python train.py --balance_bias=false --norm_eps=1e-05 --optimizer="adam_hyperball" --lr_head=0.00656 --seq_len=256
Below are experts of layer 3 (counted from 0) of a mixture-of-experts language model. Rows are named router (the router's row for the expert) and show model dimensions 128-191. Each number is 128 + 32 x the weight over its row's rms, rounded and kept within 0 to 255. Numbers have three digits each.
After each expert's rows: a language model's description of what the expert responds to. This comes from a sample of Wikipedia text that the model never trained on.

# expert 1
router:098136088098144146134105131104143097117140137148111129132124110107067123134185107135177135126117095212107098102081149159149072103084157110157119113125175156159140120109111162088112119167126123
Description: Determiners and modifiers. Words right after the, a, of or his: articles, demonstratives, numerals and adjectives such as the, this, two, other, new, plus possessive 's.

# expert 23
router:079116095145133150175132162166079164138195166053092120139078096072139131139119171185110085117159185139070144176093151163140127129163113143072158151115118067181114160110188073103147109107106085
Description: Hyphens and dashes. Hyphens, en dashes and slashes, such as the hyphen in live-action, list bullets and ID numbers, plus lowercase word-initial pieces like f, p, t.

# expert 8
router:168146145150134114138071167161103128159145132166112091107146151135195114163084139134076142133056168095070201176139187157143140120145106123102147145170152153162110146169143135161112179137123078
Description: Sentence and field ends. Full stops, line breaks and colons ending sentences or infobox fields, heading == marks, and years or days in dates.

# expert 17
router:184154147153097111070121082082162142152111093188157165149176098226154132086068111107160145147122147163178139112150097098094146181136114138166116097109160131069126148121134098118138113084122145
Description: Name middle pieces. Short pieces inside proper names after an initial capital, such as ion in Dion, od, ear, ata, plus stray characters in coordinates and Cyrillic.

# expert 16
router:150117144127126118110129155139122134122094197094140147151136141095132092092133145127116153136192122060102133168108120131147157191119127163144116113122054084073083135108161176195100149100153176
Description: Prepositions before objects. Prepositions just before a noun phrase in running prose, especially against, on, with, to, for, as in won against.

# expert 7
router:162145122150097095128103159150134133109210099162160121130142107136192091147103142141077134119147190143133133103105189107146161098118067119079116118176162123102153135161155088154139097156098159
Description: Numbers and table cells. Digits, dates and punctuation in tables and infoboxes, such as coordinate seconds, years, months, table pipes and opening quotes.

# expert 11
router:175177168117109133160089156128103135114217079117083100133127174132148113201156131133099105125115142106089145128176148141116129124156131134074125107169166143127113126186167146169144151158161086
Description: Sentence ends. Sentence-ending punctuation such as ., )., .", ". and the line breaks that follow, plus decimal digits and institution words like University, States.

# expert 18
router:137144109202134162106190083108189195129141132106135132127132111085090112099136146110080136159163142102113101157116081103145169189080141131178135117092105161094127148123141154101149127050146113
Description: Word endings, modifiers. Suffix pieces ending words such as -ed, -ing, -ated, -ent, plus prepositions for, with, between and adjectives American, new.

# expert 0
router:087123105173176096115092039104092114142123104110163146146103152162081158143115104137134148149063107143142124107105098171160114093131158126138115128090158161116125108153076119107152147176126182
Description: Mid-word fragments, conjunctions. Inner or final pieces of common English words such as gl-ut-amate, circ-ular, difficult-ies, plus the conjunctions and, but, who.

# expert 2
router:068131128104205120159190120130135079086082142154167158117091109115133131112138088132171141079149142163165106144167109117167128109100140107160143123113138134131112122079101090092098127179128112
Description: Capital letter pieces. Capital letters or short capitalized pieces inside names, acronyms and table codes, such as Bio-Ph-arma, Hip-H-op, O-C-LC.

# expert 10
router:168163147162094106160089172145145117162173103128108083106101175102136132162133149087118128144095126147102149106151151144096159087135142085098121166145177105143142103177156132157148096142152100
Description: Headings, line breaks. Section heading markers like ==History==, line breaks, opening quotes and parentheses, and nouns such as University, League, season.

# expert 15
router:145095118089097124100106111099114069125106100095193162128179161196108112120155133139169129132081107180120116104142138161156144145102086207143085077093139154067109170116113087152121164165131176
Description: Name endings. Final pieces of personal and place names, often in sports or election tables, such as im in Vadim, ín in Martín, ine, us.

# expert 5
router:079084100128119143128160099126146128111112128132104139148096117118120173152156149145134109200097077155105079104134106092112070062121150090155081089124191157156171077093074113107113113164137137
Description: Mid-word pieces. Inner pieces of longer common words, such as us in enthusiastic, ization, min, plus determiners like one, such, same, second.

# expert 13
router:117131130174118127076160123102142153129139113173175130165157128179131108116062091123164147165129160133185108127145088122097123156132082123152109127118135088066116111138109115119149101078117184
Description: Proper-name first pieces. Capitalized first pieces of names and places, such as S, B, St, New, San, David, and the piece right after, like augh in Vaughan.

# expert 21
router:143100124124147099128195055172208154108123086107149153101160138065153131114157082114098105100188143111175119119119084105132144103107123101068150120125096180163182157084146162073095101098088188
Description: Measurements and notation. Units and notation in infobox measurements, pronunciation and math, such as km, mi, closing }, /, plus function words like as, in, a.

# expert 6
router:143140164126094150078096155101083140160148102189156136150189134171156157141068140128139144085082144125132169136102134097131141171164095142121067092152108123108095146157137087179122197154147125
Description: Names, dates, labels. First names, month names, numbers and surname endings in lists and tables, plus colons after infobox labels such as Born:, Champions:.

# expert 20
router:117106127091122110112147138141211123157085112102079136123114133072133145153136161132154125141186132105132138121195083079142094106097119113084179139138039118162138093069142132074094072027061187
Description: Auxiliary and copular verbs. Forms of be and have such as was, is, were, been, has, and not, plus inner pieces like un-ev-en, n-ep-hews.

# expert 9
router:155129144128107147196050145133157092129124121132117085128133116085136084183121149107196149117071108151115137091150143161095124092170151096138114163175183152177150106130112160099090123146154070
Description: Headings and common nouns. Line breaks, heading markers (==) and table pipes, plus general nouns such as people, album, government, player, and infobox field names like Teams.

# expert 14
router:119109156110121145122207175152117097090089216084160145140177134111122122075176126182144123064163124121155154125082104088119106123095117099162144112134085146093117161107111111132093138095135141
Description: Prepositions in taxonomy stubs. Prepositions of, from, in, during, mostly in short species or place stubs like species of beetle, genus from family.

# expert 22
router:167107101157112108166096088117111170153121113171116091110140102160145145092135100114105078168155119148137130110076211159070171138147107159133153194117133141160178133146100118106169132107105146
Description: Subordinators, abbreviation dots. Conjunctions like that, when, than, until, after, plus abbreviation periods as in e.g., r., Vol., and table pipes.

# expert 19
router:115120102127141123086145128126134159124130173092114096129118100075095124091180132141066155107190124041125102142114138127127142195146137164171114141124046082109109142097174206168098125112147170
Description: Verbs and prepositions. Verbs, verb endings and prepositions in narrative prose, such as was, were, on, from, to, falls, fails, graduating.

# expert 4
router:142135105084137159108093156142025150072122127147094099119086128154050154141155124139186132071100138162121134155091175182120145088097094115103146145172148121150109136130109099182085125194136120
Description: Clause commas, articles. Commas after a noun phrase before and, which, but; also the, closing parentheses, relative pronouns like who, they, their.

# expert 12
router:140117160081123109161100145126108071131130091106184180111101122160118143122156150086165155064119158165117134090188136118188156140168136183084123122080152115043093113159123093155144113169107162
Description: Place-name word pieces. Pieces inside foreign or place names and surnames, such as -ville, -ford, -ya, Pember-ton, Djurg-å-rdens, often in tables.

# expert 3
router:073131149106119120123120199134181102164068130128101110103106152077154122183102122100124139118161096125142100114150086076116060096141157105170185137155161100210165095053102172081173124145182097
Description: Line-initial word starts. Capitals and lowercase opening pieces of words, often at the start of a line after a line break, hyphen or heading, such as M, L, sc, V.